python train.py --n_layer=10 --d_model=384 --experts_per_token=2 --moe_layers=[2, 3, 4, 5, 6, 7, 8, 9] --router_score="softmax" --balance_loss=0.000253 --balance_bias=true --lr_router=0.00129 --vocab_size=6672 --norm="rmsnorm" --lr=0.0082 --grad_clip=2.0 --batch_tokens=32768 --train_tokens=243600000 --dataset="wikipedia_en"
Below are experts of layer 5 (counted from 0) of a mixture-of-experts language model. Rows are named router (the router's row for the expert), gate (a neuron's input weights, with its number), up (a neuron's input weights, with its number), down (a neuron's output weights, with its number) and show model dimensions 192-255. Each number is 500 + 50 x the weight over its row's rms, rounded and kept within 0 to 999. Numbers have three digits each.
Before each expert's rows: a language model's description of what the expert responds to; "gets" lists some tokens that make up at least twice as much of what it gets as of all text. This comes from a sample of Wikipedia text that the model never trained on. Tokens count by the router's weight.

# expert 12
Description: Capital or short letter pieces at the start of foreign and proper names, such as K in Kurds, Om, M in Mohamed.
gets: " N", " M", "m", " B", " K", " R"
router:487513505553506417549512494558426510556489487510487555501552546532512510446447527474451464566449545445502464523510587524494522661484467463545419592427512531489396519520441419509465477501535569
gate0:477493551532486503453561509426609502402506533440527497546600460547516506468565564523539544409459532521453513549527482459585520435541526513490541500449552492542421549493523467529511488468474590
up0:510545419536495487510493499487559503580571474616497421530444443413523486600504497424526457578474456516495519441499494519509490472491434516493468452560453545451522487501401469474491508508547424
down0:487558526553500524551526610460552506525470415562525406488465555537578486598523610486508499525522542389470499482496416422442518411408508530483522582561517496487501487530490454462447490567498473
gate1:442612428487452483496509504429462446587513472557461481485506434504455549414500459510521478551526479482590460582458557492524489534509445461505615537473529526422421493515486478600541519525549591
up1:494494503475444445595495469472450513508570487439441467509574534467475561470527469394498540457425512467519452528543477485405537544508510504384472604606447547524463437548461480479442548493475561
down1:495495551540488485483562525519477487482463511531570498562452539489441551377450518521538439448442455474478573488537532500577515453541508445536515541437543552532531375515483527528470532503443468
gate2:481654569473464541452427580548486511479507352497513457568534466524513451566466555482509538546471526527580507414519465465565547551485445462565531554482448421534526479542571490413492519515542482
up2:561530532519477533555409501484461470471462500550383539474545568458510465539434513456504497495448521583561478469433486532439579498472504432535521414478497527520470586564534493425420454542485483
down2:561509500485463440531446506516459459555585556455609503499534513542539480560574512497496464499484546532552531545477482533545588422594600440571607503563464471503494476458542529530507511478480548
gate3:504429483525483481433548539502443507497479399571394531511608541455482525401547480553524570432451519493554477502522504578563550546423541488477517574447515518510442597413452411490585451500470447
up3:503410524526467471392515557574430507417482437530439591510533498552469550438490437539470469487456547522571485403532521621568513532469607507476494481471557467541459563428486503524501446557516418
down3:545470526507507531424494472493533465486488383481541408568438533492469497500529507417538506436510493554471528540433481490452504583474565480519493539546616477598456414414456652461466488511491417
gate4:413524540500484474505484585501427439489559387479485621474579570553471580475579421480433483444421496500530451528505457503532441556590509561481450568463443477392451449524468533459512570511498483
up4:504443464500531571495409481492491575501538430501470559385590591511541528513522467505494536473459499554357466507546492564497522437499409515491503494550514513488454426461482501576564500532491505
down4:597508516534447508527592571429457483432542480453489454487469505446453548490481573503485485441508401590456466466492568417546584540503491450508445526437628494503519578480489524558579465576508542
gate5:515480476497455555545515574503533473490542385535514455472476501502424510455416473537553569516489491464434470530416441503490473514425402481500480534459403494400565516575418416428485450468386550
up5:612569574531489482514459554443420574479527466522525438534448560544464479532490511562534552546383512483594457539388424418579517475530440488516544464440509479446452474487428445482451444534485502
down5:522498477449440546509529439521479484487518577455349514509486456436525447515509419480602472496499540473393452499455499477480517533440587566579563426503478468428548473475425461521523516399456503
gate6:502540497530587450492443535522529413441493537557573478510523577538563485454544532563438551515551491518547465554515526429361513478465473514542460441560388552499445491491416516357540518611483541
up6:547493521551565483504451530471426568584444498400432517521459375499497578506362415513534571518554485546567495564535456472523442508466474584393497462468476470458534468522524490547555537468506561
down6:507537522380402551460415522537555508450515575418456467529454516414480555533519494558481447607525512569453494447499386560488479483480534448465481591437511568552561571473517565540454462488523558
gate7:398529522468421543549477588543506497494493503433401428495512507535490526422512514612471584458571522587553448500494512582475450561415534528374473433437548456590552482546502505458449501439439454
up7:433454432512502573496550559466576509460461463509454509467431549554448497467512482541439527483486475472489470545506526458460497523468487465463400489382495412511514451586526580503509542530487553
down7:469398472528427502534444463457534383506424542487472485470441432449566526426534501535469505499548553613505472525503479514493463617474415474392499509480525431539549514562526470511434482595419458
gate8:470532497570529555477552535433465521453477528530492511516457512566464527541561534543559432595468488438454472491507485452556453533487451483530614454518433469493563440450465535445466507525477517
up8:446459476522575450549486445464509531466458538568558430513467507483525472520543465498527435488475444608494474451499528459520464511494635462505569445550526608459507476544432446461477490484512577
down8:492558468601456530532533565615455498569497542466416411487483582462460465515478531419530572558551567432517446538446423473472474523506527500512524629558483535413449556422517574571439513553453460
gate9:472516493423459558426454530511524434493458494539408464502544546519558591506521448552525550475544496500479544463543497450514498427407490525539537486449464563421514500521453520422480472546442511
up9:557520488605526470538470510559477471462553422561495566498505541521455433435567504563528648522466484506420483493564550518474550519444511454555599485468468504482549469437462515511506501541449495
down9:548456562487524496449536468521496422527493540461491486555512442526476554488566507589574475453465536470468571474534458421562542484441596374466473474545490467393459369362489536498481512469448470
gate10:518509501621486410571533560503453551463535532476531460454480543527478534504396502481502538505502513465473506528499498444519467451504489546586499424579506472472580539610454520518477530598444534
up10:449451508583550420571512606549470491499590573521427438365536613525469561519462487530569518563543571576539567499535525456516524577407535443474491484560554548493527486459478481547344526576485582
down10:585548439465491480455533537488583554502452461518550542567532466514514560473522526531579508513556465480570496527525401439555558416439576420542436454490437554505415450498555434493452474573560520
gate11:497450467511510536495504524504524488452518515479501532508591522550476488535576464451453390456508539504591528476458508476494433481451549429472519562392570496509460574512404450476505515444519552
up11:473583515495501378493542507470436508544430475457502463431522514534524521497430588592471458527622455533512404613467462409414515538512483408350505539544463455448460562427549526563490484474482433
down11:571594528550466454383474467469501433509506524530539497472457478450443444498549503459572436521553506503454506507515514535447602580508501522533503522505535514476585537613451476556455502654444575
gate12:513461395443523552494456564517498461562556548490418478483557497536480463470445326536480475539389432517509444610466469550510491490458421442513454445425449531497461485564517491512510572526562538
up12:452464522460512536517540472446473479521539498405483545488466509559570564445446470422593493489461573563449538440536462606507529526554547502489474499544551494504574551455482430478579455484503487
down12:422412491508494593588464526433515419553485593497544512402466487532423538458561435451519521414506468514549588507452547423547547604492418543459492508519483507509552418477558412455537435480500492
gate13:531495517557505469518429522456507461543498488404509547466568526524540518426475591462536540492491558520590529468488481500577466462546621413520506568542526527444496412514474584463560563544393459
up13:445467486438454493550507420500464446436536478449561469598455637473400417460465463472578506546496599434466484545406415594415496533448435425508498528458581518501564500544484536501477454445451501
down13:668518491553427568483429550512507449445496525498551404502523509470537498586420551488567572458516547472508505558480414476536516484436520611383504539501477541584464514519530458536527512503592593
gate14:415495549472440432464472530537461487527420529596477505534517576539406463434439496507518479483594532526590441510510564450520457544397539527502524470535485472471405448487495529457475483504483524
up14:532431458507564613469489560529587548493609397463481449539535506444521496455508479538491577432468522416462589555431424558563494513551497468497554520421408493510521438524535448538433453485556470
down14:535498543543525493528470409512427556439442508509448310486502437523537448460435477536569539496466426526535522508442515519615544500472504462473490522560577487425536534538444545449417481553501520
gate15:484520409486578485504584473465497426423501478483508537483507483488481537553478460530565613483618495555463384417557490453519383496546446538536559441478565547421519494505511492430537405568591604
up15:432456576529584454427484492645607456464548475485574498557515431584498586466463523487468568480551566452528459518483472520477417495452485459530592449462563450482419596418492510509479522477526534
down15:513440531476539445452352505497537513498416538486503353574606475520518483541465521536486523498582451542478468521476455516446435400499566495513419518569676430461539519554548562514451489426441497
gate16:476507557505506477426487533569446515503494573565476455498587570428511573508547447575517465528488453600521475499497482542530465423379465569455534542429540451555447546501451483471437501430513524
up16:501513599451483464467623467533497498573438538512569472478494525457506542559442560503446529514523535482531537496433515552441499514422616562530465537576487490491532529477489479555417430475529460
down16:462420554543502491492509442456482551463534543598552590521406491468481373373537509350573431466432456584492497514510471425519448455483492446445476496493517523576533506478496492486535475518521440
gate17:487451417557522506603553562525467538436618439438547607409478509432558445489610504532591490486578552416489471498503493550429519548563406521533554502533474584528511489538477536488581601447565454
up17:445568433428398520485501514516521392528501527471499501487475511480481499484404506453506496546507473500559551554539530502472493450421472465535449538438624473574528394528460614493485378512416545
down17:476472503470427549467476583502518510500487472555547500524502540530438499510479469400483472528544502468460495500418510580532498453446503598571598490489526480496473428519456410508482454584515445
gate18:500531454488425500547485458524530446511571423479475383476527454521575462479544549487452388531523563509451512522558420475490580527506505519534603490571492518498483471543510521465380505492598522
up18:534472486464461532504512557434473494504532496538474516593481505532590500543581538464560564565564513425499449480523583393403467542514516560502606543480531507535531458501603538512399461459532500
down18:488545421454550591537519414441516541566408520566485449415463530537542513397574511487477491533429538421460460512489464604497568455495528482551468423510481475500529582562445555479497509603493494
gate19:412457529413434515505436460550482534582431506448514471540512539464515417514449484531480556530602540543523424489481483395494401558404612498438544507517412489523521512462439429494487437437456444
up19:480435529464499475455511441401504452470453547509482531467527573557499497467532506480514530449463485531557579485505457512577470495387452391536438454457411492497446491556422505488482490504624602
down19:590531488541629442497510505352520464508542483565561514440450492474576429463476417491536444413579469443551458488484487485442521520503514501533408500634513440551495496433476434497608511496551518
gate20:481458462442496512424571475490485561500522499542480541492511548488556547493577519422459380482499541405492404597499466461578437506481550527534531521462502545398468473453445636541513558510576556
up20:494552457511582511575578474508432492478475389599485551495434495454506540420504521411484594481465476432513477473491573514633442462567566565477577508564583607394441521502452438521491574531541530
down20:644481484533482555465507507617505447508514551520535512494549543458573539496573510505414516515526537442506467533578449468463522502521505472504485449553522483499509440462499452619527467486461508
gate21:460495494456438452462508500521474508455564455485636523445482489507509564370490466434483490440470510469470519500453559503462512425500446523442532371544405528458566427493467522410533535479571443
up21:552470542516522475469482552538564541478473491520490554408509514567498541578514519493486533417621517440581464506509533537532458524534498478488451485478515480509539475558458532604486543479445479
down21:647504491489519409450598523432456470579558501598567398493381559512458452460515455556454556525456550547525537429488498440469450521452531519571578451583548430562516448454545552472491423452523428

# expert 8
Description: Opening sentences defining a subject, especially nationality adjectives and occupations after is a or was a, such as Ukrainian, Chilean, politician.
gets: " the", ",", " a", "The", " The", " is"
router:536496490547469500497561533574587481528450423511498549485451455613525483413474505483526484424445514457478535422464543562549411497450477500517489512467616383475448559460522552489519389439558470
gate0:520414498515548542521450552512530504504443518458506449470519416556443424512429452627445541466607378508546501598482496560525580528420498457494562516522437542600511471471483587516484527620478552
up0:501486506544513449427516412481483489529476560526494466564472514514517502518488553492548488567448455385505513609465462457542497466424551588523534513538496463518499497488479525597546472547612522
down0:500501528503447485438425467593538530526567606574505502506542456468524580509446503550494558506514499492431512549516550538426461536424509547481487479543542432487595468464487620638474575483490580
gate1:540480627552499503530468551503426565538533477576494580531633383498522530568477502375433428447535480555504495502564457469464565452432547489486394523554431488568560499514481597469524449545461499
up1:448521353545555466498441438477575477489543441489530421443493535491502562393522624585516503528488470471421584563510502465527499469568540461497510542557532510523492548514424413513476577483516420
down1:577478547518548457501530418527580481514463517627542519537506423536508633543438440468538483583486450490516546536474418543460525558542528472452511560551483485500353596482553471562489463478548495
gate2:525560559543551429439540549484522504544563521406445493485541437536451455542501536480535484438438464565490496506425455510521535471434462568525493467562444414430491545548443525514536531383519445
up2:464383513462512412527536518532545559450512516515450564470507422534572529436555544541566494538488494545459496489439561577546501547535503514616572491561513481510456518525511478624587483443523458
down2:446552500353447530507568500486466486520470502412553483502504499469547550451432568407486467428470471513509457544429553506557443628546462509466546584454444526479437519484460523441453493529554491
gate3:541510506571552550501559428528553490573399534513433452372528493499523609438434495517528533478582428476537507511507532529437537555520450466442530505489558448465541585577492524489499538540525514
up3:436480525574490534474486502509416595541482493492444579536454509430558335508579445518391563562382542496532467510492495500499481415441491503440470577518480525531467412423487476464490516498575570
down3:461506540451530488574437479499467549472583427529559508477450543482481438537507377505594515445512471448512528486408493721482559473528462451415492507578516507488447488389536551566404571524519470
gate4:430617523499466509470583528520543520567396572528496471541499454506627518498469440521466511416484473486495486520444491495494386561468452468602541489531487484485527466492533532508535550394524445
up4:464450475477334578506560477523483617542525543526396530499523453492503515442456531531438525486501579514521435485475452511575500525519520487443595474488525512541497515419339512577437638552539462
down4:530457460552456455512495424560471519424437471549507573350365509434490464529488535466428537465466573487490438442512440469477511458509524487496493446435431505513425612483532504583427608521485429
gate5:450545484554503437458421563512567534453510542544529561615526470473580517481536421498535539495486524581535536489451517522471468591484543488479507478537485492459498460458505468516512439532413472
up5:541537495540504518525514468590479473463449546511511632413499428509478507541506557467470530413529537545554514504570462506511500550469509481426468523551524499502417439400377548473455493510474404
down5:556408465456574503484472485460441384487511419513499428502546510439520576503406501422419492470558527525480571480449408483416642573491478503563418455417395477565549485519600561512506525524590515
gate6:428506479433477473527599502449465483482571466523462496509516506480537578480432575484601451486475495455464528460522433511591533459546556538454558581533500432440457456549473443441566533484515499
up6:452503521446551476572577492462520510557491466524484430527510478454506534515392450537503503482517553476500465550536388419532529459568567466442525468496514387452546442510471462509540503531451581
down6:524587473528514416434509501510463498578418554558579461534473438544442463454499530545470477434544556525512482459546549515475512510565568527525454461566494461566487430504498639525512405560443505
gate7:406491432511374472541461455501474540438494511535492509509470490468479549512570535468615517547564528535440537515384500472490554486549549573418496515569501468482513493413526361491514486515606414
up7:533409578454541449496475458475546466525537555511529427506582442538502466527525455506458467497394440406547580567515492469521399519493494565509472508364451539455410540491408580507411526486453490
down7:440598420453506383490466503566596475473481361487499546504512571552518480544510457440428597484458450511427557474481501498513571473506426517640469471316515433436494538508456440573498527477533470
gate8:443511498494511523542388611431493454477465406455581593533541428391460454464532496413582543423573481630363421552487560493530483568455513519551514571508491459468497461427528544454541530466478540
up8:439498436495488469437502468448500437466558392448525492479538532456498520500486529440481448496484590530531548500543577507451538557395540501491511505448506431562562443481491562517603491446448550
down8:483461481525596503429527528472525526660486470587456486517435427438440505536496466463450536487562509498472477508427464556501508499480456546535565556497490489519454396497425481466465604551507416
gate9:491470447475461549549428461498510489479419439507540509471484497486511442465478521512450567438491428562483434526561523595438510503432562507445545490422515488425471488643481517500525574428550506
up9:559489535459418500563428522520495481531438476486556520567577572516557446497441521498509549449494473457551479473468525541508456524449537498504512549507479508524437492662571541492501475409471650
down9:576445443507509531404503530512576505541479605480535440469540531538452530496420510495482462534409531453522491459508587507537544420500502520528485475451584453561474468524427530432399549502405515
gate10:504475444474521468495486437484504538445470498548529549453559420461479545550474499480444475468568477545515470504502596465569508541581473457499522552561515437497474538556580420465423479472507364
up10:509506520555503479516476544517488466579427546509509495530520514497476536604507520435609494460512446497484494497438501589363503523512534518499520546448539536452543534506499503543517514472504462
down10:477545488519503453494501492461559513494523454505518505430452492479488388459479514500598530530483498555539494523434442482570464433529543438510494541444460483523466422491491561475528491460437555
gate11:488552476629516422442463492471444547553457464529466476489546450504570479490496439464488498439514572511499476418417536465503494441602546508502492468508615473529486567471436438480495469444592608
up11:572481519571536432533456413433554458492511480451441504563458480474516554471548485513510524462528489565481439484481617506498508500519413413515545446517524464454536438594457547443541520409549462
down11:430542543542480484420490469518556511514509533502527515410516540533447558384468460555486479521493497526488479386550553528434468534513470592447484468499612459551536535481558525570415494435549571
gate12:463569513445504505563544484475500543471417516490484467496481469482469474486538479589558483414561480539515524508565462508543532423494459486442534503384520416530516589458504407463434454428526504
up12:460504479461442519466418491502510476560437481526610519452469465492446504445477649457467465589567490560627484513461378455518484558581513499470554466579460515401501431535535421489475449463533554
down12:526563457452486504550448470423418475490513480446526555553523483464530575513590484482526484471557553525492490477458451472467526516542474466530489703525573490594432545438543442567485444605467482
gate13:481516532463454536504434515420488513492413433517496450539530500437512495572451545538538457466467490523503516525540513540470490465600455493574583527608510508525459480415570556482488495521475500
up13:429500528455438523625373522450501518547475411558480472419432512580541530563447488630476523562478522526437449468508489553471461461431482487513490526510506508527476393461559580458502524472449443
down13:353514511606489474563432478491531410523476449502500515686522577510475539561443505551427382546510537525510459506440426432545499447486545465529519513457564446533465505565594517566472531496476493
gate14:437487520512527535388576487496507593485418532561496456536489484555548541501626499492410584540448517493454440440467416511566516444519463481534478451532454509440416491556519602493461372484515554
up14:512600450460522541460586557474457498421430503586505498446427507491510549527456509459441517445535620503469498580529509436523503432611468476505521576405491542487528456521505440558467516422433426
down14:496533528486489473509378461395502438421493629472534441536557488484561549545530494435562455461487569499555481486529502482516420575416522510478467553474456489491580476454469507503481514445443550
gate15:415502522511531482568536565432484434447532543611554427577523585454409476478481444439540546474445426544481410524502518478596523472509526533440450518476436482477536528508617578539517535628435505
up15:546528477605575525520520468581429419426506453483424540443504543552478429508507547422535544458443449518575484593580536511501528515511487570475521495512483451515517517513485496598475480598465441
down15:458475522515522569578457485472419455588384467496493540477513544458554520585504522535584552532487580544431416467483515453447504418623425512530520610470526479458621424497498471483445527537506507
gate16:522573442519463485419676436461496487540551556466426593502451495471507549465518515495472506516383459378508502434512480488416574494480536608569459483475470513391375521608510465525643511459517445
up16:523557502550412475473557469525519401554468499413490580582475485490516548565490517505523468477421501455469486549441463346532489516467514542507501442505437526500513483621576469568516545525482488
down16:444406580528462482498414504482469558588520490493463473475469457534538627463528379530448427522549603607444473514443459487462520391513383454546539466555523515466503520490420510524446475553504468
gate17:487497529512407522428575491590604542470563543502465463492502533519559452476549460509430511397451485597498560445523511496462529507492475592522547418521526526500492439486471551419452558434517523
up17:521466481516541473590504590457481462585444488607503437495521487471486434457534517457574511589517451449493407566467578522516465467463536435455460524528490501514577532535457481542556534564493503
down17:470490509541378530474634524543508538550488438503538534506494513398544555521479493522487443451482571469510487425490566490519482491468645548507541486584509526566500424555525523545502500476551482
gate18:538459454477540626468447604486425535453430461569557531525547454533466502537521573495400518394570545419565530467503460561486518455566482555482486511544519426536358459556463515486472564565509548
up18:538492489479501565550470543461419539509517513429586357494534496606533513539417554451489532514570521453420512442551547510534518419611481594541490568527504497584460486482566502453485416536460493
down18:415521491471514536509536553542552474502534515458511526539480543406497470504514474470411422465535510571544515493515480530513501510480509456467456528540470485507545497427436454496595537439540524
gate19:437533470455510506515449521460474592594400468418542538535544451534493472516408578434436562496477530547535433503511469461516516501526437515523455465478441539515552468397510418387450480574473515
up19:482500459514512546465512521474570430465579509446436411424492467484485480487523533568552478530489544430497525421475558481414560483469472527455462556513499546505488553541508513510463552510532438
down19:522504463428450521501533557556552454458457485468502529513414505426465415443488422487539415485519537572557553549460475458547579615531461579531567471494566491485438488463564422511536527517545481
gate20:486498442458576495512424520530470520561393462559523528461566516438538491516441476488444493509505571408607602423471487487506518536515506481603433611476530425468530468488576522488539491548420545
up20:576431551401529480476467491502432440540411487414497516561561532517474559524492521437522428580504547570549546549530493491559504519601507475451483533479530474523543364496524501486525539503411531
down20:481471475481593587421512555445452478523524513603529571460547528453492573508395518529505527460508487496491443498545488510521451528516547406451444525559526479541506380473615512464502514526436507
gate21:520602482514561535386548553451545447516561546395575481477563410442496477453424469466432452494455470531543539516485460480523573527545454560596383529441430472602513466498584602429427536607465527
up21:458459494514553510437417522473539486587406562524570486515511449549448495501479566520464442520621397470463463523511494500474530538518469530492549603480496522481501499463504545500582527611434548
down21:500552450555539500502397416578514457519419511565441404491477506453541483457536554522465515483593491511538484442409476508538485453519477484490442502531392483470476530523512488517505648410432428

# expert 37
Description: Subject pronouns and conjunctions starting clauses, such as he, she, who, and, plus surname endings before verbs, like Mur-phy, O'Re-gan.
gets: " and", " he", " He", " who", " she", " they"
router:465522508478526583476461461522444439528451404490472510477394575577549557504574588536598486461553513585495418463508492473459463503512508485528417415561500504505434440499581500520501530515586574
gate0:485498491482505499457443520471429396448416537451493494493448551476528523493504554436502501477480497494550479491488533473485495544489611417514516524419474505480492512615532451434493494379568530
up0:432488635541461438425517533548495446451375494504504487513477415534509544475520575511494490455400559443525452560457467446450452493438509423537464447529464477584435443560514472516520511418546556
down0:497464534475490482503504450460535502561495428559461528552465453412548504494532466499531564488466488427522527611423434507462445409456579478479534532458490562559504567475474535520567420568405418
gate1:486508529461467559430422472570572473544552519532538469522488448600503464391515495428473575455518438466490572447453576568417486573559477450571532528541557496522355534477526497507543578590424613
up1:489395504439486520458454490522483568536493483411475501525488529454513482492484533489456545411497524494476666533483449502446518601499515569621445500574497595551494475372556568434476534592486619
down1:485435470464550526519438480595447547427468472499447441531397527534456439463418579516567498405512544479516511420529545554438505553543486605504463472429529536489533463489495569455424539572522556
gate2:450517422425595549459572465544553501505491501504446480527486517454538422523449524524500521522566569497562508471465512485490635515537361451518479450523484557464524597511493521532434560593522452
up2:501537621541496429554462549483492556522511496496459561505584479551464568435589455428380427448542510545445568504542499492499457482530545473494481524527564459526573454451482401508506482418509477
down2:523492407511519484530496476487546549454551463427502453460518464479477503448495496538554501580499561415495526554511511551440521458551505562509454490550519506514446529542479449529471478485440410
gate3:420448480582529495491559602485529543503521543399519497531516530458480436477500552510579460486463506590539384548533530500489485427496525454455497448521445472432543482556513558502502538550506592
up3:505490567434593522511414456400425513481470530521433475447444485499568582536435439530499524485443484473502577399475487583459555576513488509540461552446516487552432435454568490532510487431500393
down3:530495493546431470429495439482465502586510459485562449505505471480436419505659545570563536499483506483518513437408542518586427516564494512596481521476472492505542520468502575429531504540522512
gate4:550468454472424443490526469582511549491559562508549540493472461498409405443477522525615439525510434497430468583413451456502457496488513519518533526486520493424550461474489493469517502460522514
up4:501521549461519562499447429504488468537516641440477533661505508521585528586436485544491450576419484415517543513573458471495508505494636493470562489514519560595431567471557532437497435465447508
down4:497456544466453477483476495459486424500515606581463509505508471446575525548534452519499515501460462481518506558483530522534431499525523556491491390529506456402451516503502497470471403417522461
gate5:489464568449500530445577518484469494539568509504492489540459551539506512418401536532576479474434469511492490458532426485429564568529499529490545567522530486501501554438523515560440440535447527
up5:508466477407461534522436351433421574499579531499504522403541578416526494487510551479516530516558578516530448604478430468524496607439535492520483512422426502491500499502577460449473487505469559
down5:567371387527493475523479581547486497490449474446514559619525437480465469478507412528463468494414579454514488454502460500471520461571503517439517570561501676485482405532502418500453546595564453
gate6:426468543595487565486463472508591482473553581492612564497459439527485449444610489447440547572458410529537503407501501553532494467500510402471462481503453415534477549466529558435523525595574555
up6:479460451480559471410486540445486470503512525514534540467415550474448549481582513452527537536506525591539529522511503529508543496448568469511509488403458522555488496532467533467479467579482485
down6:564505530511518480475489486473378421491472525534497465473441524549466505560456579485467542554570485538517524510494483476506512500686436532557545484550479611465609484492528412504473473595537479
gate7:415548596480536511474452467470549467482448572639564442512544562565513503598414403542481485426499433494544438437519507474409431533488511558585554486436448570512498505532499449416453547518458458
up7:563467395493476468569570571480469565480533447372477570443504428430450485373590546516447480551483515470420525561513540488561565475552564480399423506515559491491477548458479539582512443507464562
down7:527508508468530504479464611549494564573506508551646588575536535430516500492486495516488644467492553573536527478454470539498531573490456478475461549488489533421481532542482544512496514571452517
gate8:467519562511498496476514546500570436514530449542489440500610440507544549472487505502458462481524517449503446562429511496544592500441483470424512488415410533531478467484465480485564519440546460
up8:527589516362518533466556535454514483540503487488496451505526431457477472477451590432462423545620541521510477565498423506495562438458379556490490447487477508527524430462466581414554485444505476
down8:484506597504517519510486388501441545446470441564393580527501540389465501433398527455466507460623592483502471496547437453523474500505668542543543508624525512507442503436483496536483533482496552
gate9:403467500459513520460459543501504447489581488483531419579518537519537497407492565499478517475457501337503445469414523481542500490468462493433455530538535556492534516421492507519460540514485542
up9:451660487420508520575520474508484482475514409393488486525496529489506432470440543534472505456477521416366439447407468495513521482543456528450498385512557541456499494452478530515478586491516564
down9:462540464533502468576447545487452488573546523452449582487450505406452570504479480470502483516554509455487510585504478394471501562505570436430495537490554525502583521507504501550537542588471498
gate10:597458567521476517505507522558555585392495476454520531506516415537527514515502438527539536524446490489483388563452441491471563509406528493512585472481458545490564502586498459528530626610468481
up10:502419582486632536421492477475538536467405466398466505561472546559610522465523498548598442488456468509508523500447398520499541516413439507529530473525450486477531478502488547537491536489498457
down10:542554517557442532537596545568486545494488564484411488471489474492525604496459434463447482493477499495545485495488575643460492492450542490569442525569497517572485479561445487469481528471460481
gate11:579502476607568552551555503509456514432420493521551444487471531495480535535457412475496474570503517521505472492504561572382545479454537481453592465552497439497498500537477462506528497483507472
up11:464417474483433544471477496469473546521527534507478498459512400449453428513536540408517545470533492496452490470507437537571499511423365547486399532502462535482522446414484621453549541546392543
down11:469514522505483471432539565515537475500541533527497501533529509462497567576589506536518479495574503527581481487544561468480436505455428569472428412579419571491470501482431530420508460470591590
gate12:487458563613441439565404475408546473472543499505510546506476465472437519480575419406554506504524404541494482591541502398505518372371524505549524464449452467517510503495455437556449457469566507
up12:538479470502481479463510429549500534490549469506462498436514573518480431503505573500561529528481469534590440489574506586531487497491376582533510546514511498542455449550576551437542507499518588
down12:480501505587540489475447478470631531546514540533396476574526510451541448559485563525544524491551432472469463527535542610479532506472536580408429419466474438502537484569548505516513490549467544
gate13:450550503452535520468452558534537517447402505522531590486475506568463483477434558523570429529461504479426417528422480406573452465430475509492428582527461467489555567600586507453529543468457596
up13:548480539518420508557511394416469471504582491464353420485407449518422434532559474531515456522452516536507515487495517430491491410473548527534451480540568527471450578496425362499384534497548530
down13:470514473449511524429537522501433562570535441435488491471475522406493589556562514507562396530450503537522542515545479534545444535511421491443499535589485471501515569554520416510502460509519538
gate14:519518572534549464513522507510563574578515580504490433504571487472478558528502445541479526554454537460445478496499547538513575409489636545427549560575551528451481583428512502442572507611504392
up14:490524521476599563532512536502498499592552534479510519505560517499454451551479441446461569546473404488494548555564578512465579444508592469530478540535598477543550664443458418420473528554495478
down14:449547523407518456400481578451550544413553527469547496457503478550480472421517502460411436505477517546528435543481522359518545434513482558525458558530502496468623554472543498444512471504520502
gate15:386475528509540407425568578481512486490509560489457354435500542534519552604430489415394513440545503453525546448521491539545521541530429585507527495479535480442527586507487478505456557578373487
up15:456522439487471497432532494495490503521549544488505397549526509482563584546498547593488464480559468524531484405530465424506420443501484454520432427567513492455481519372453573404497445541488543
down15:456553473558409523544537498551435493457536486490434546480491537536497401548566535437526528538490493501542464452530506501452432552453471527440484494473471496469523411466507553501508430441480552
gate16:455498458457535467502475465487499460571547524475531505570539568537481536571516411493456566516453607561545540571564483505480542596527408478490503467447529478464449505475485585480467580451547453
up16:491634506502480525549531486515501380528543543486441546431556551527488537456591537527540490439427386560596572559540590515515478445533545493490452479515508561563488555508430505471507456504438502
down16:587482606496399479551496498526548551463459467516564460501474473457493543520481398527440560541488477452498500507588501425527553547570431504608498584643558509443610492503506562503473513484597400
gate17:440517453391455511431476503478545550420525505483455517534507512402504481456424460555486488426486551460492489484501494459460515493555481442503529438542500412487515392534481568419506494486431443
up17:535542492587509454516509507592435509550474432483545546468529499578480501576540453456464527607514453505554534503448523552523520483438482554434483603419530559544441551444484477590517549494577538
down17:482477552522514449455492487403660494376468501638503519456530511473509479517514503550527492464514463562544424493459503499543455517436574513494517444450383478437496530531605551444542491416433479
gate18:465509476497498496522432484586492525403490498459516550472493553543454476539451421490527573485477540535440560389387469457455563477514478409454463536513504476587466503567564461471517601464416533
up18:512502411518503408511524425621498538459562454456478504524464586537464554518589503543544589475541585513395555538418474419491577612484501506475495518551433556462449533533465499500541624501485458
down18:465490511572578481461459507513454514506541504503445507492444425470533506473555646517576420525485483501454610490454524463527529482517483586492494444601549512467464512415560488513558522460512544
gate19:534472493460519498499493476581442461496425422568515466461488508579452542509390485568448520587445486510435474511484483366445572407434571541623473466506476569567453455611479592538498425498559591
up19:497521439528535578485507591519543478519534564478494492546452514410511388461451579502572437510559442498418487472490568571519505535521495505355535467553470489554564489481531499485528533526551412
down19:517449567536581488593456492447509568552433431448507657475531452484503499515529508506487461542498424482581475517513433488453582478529525451449544578452538503498517481508496490588514591542415552
gate20:448476427441479540500480416550503527484483477475438585477540564487526483535594484528490491550519618537440405530466505370413568491425522444485515453495486432443447454564443425459516553465531421
up20:566540519517548529493500458482523529530512409515478539475489479592422540551537537484463525399561520479445402495487556485424510551559517444533515482410553370461527447509543475509586496647411373
down20:479536544532477582483480474470461503452483513503605407502496538489460538528464579514543427508521508532509474488485548548488411557519431503503474535504503493502444476544474508530500472489501547
gate21:430621517454484439488490504526568580545500530421527504473505602476456430519499588508499558493595529488563451420435560469458506521483397470540496520439501427444462467458500564436540586565477423
up21:398445507478515589473446479440441551475529537468571507523450526481528361567492557590517556433477531577432530494475514442448506542459535444494571498534515475384589579586522521472439497387525516
down21:533519510432509468433474436499524495497469549524426509383494535489431499499565530432448455513472455495477430554480519521546482488518421495499554448532447524567507477530516490500471503560441451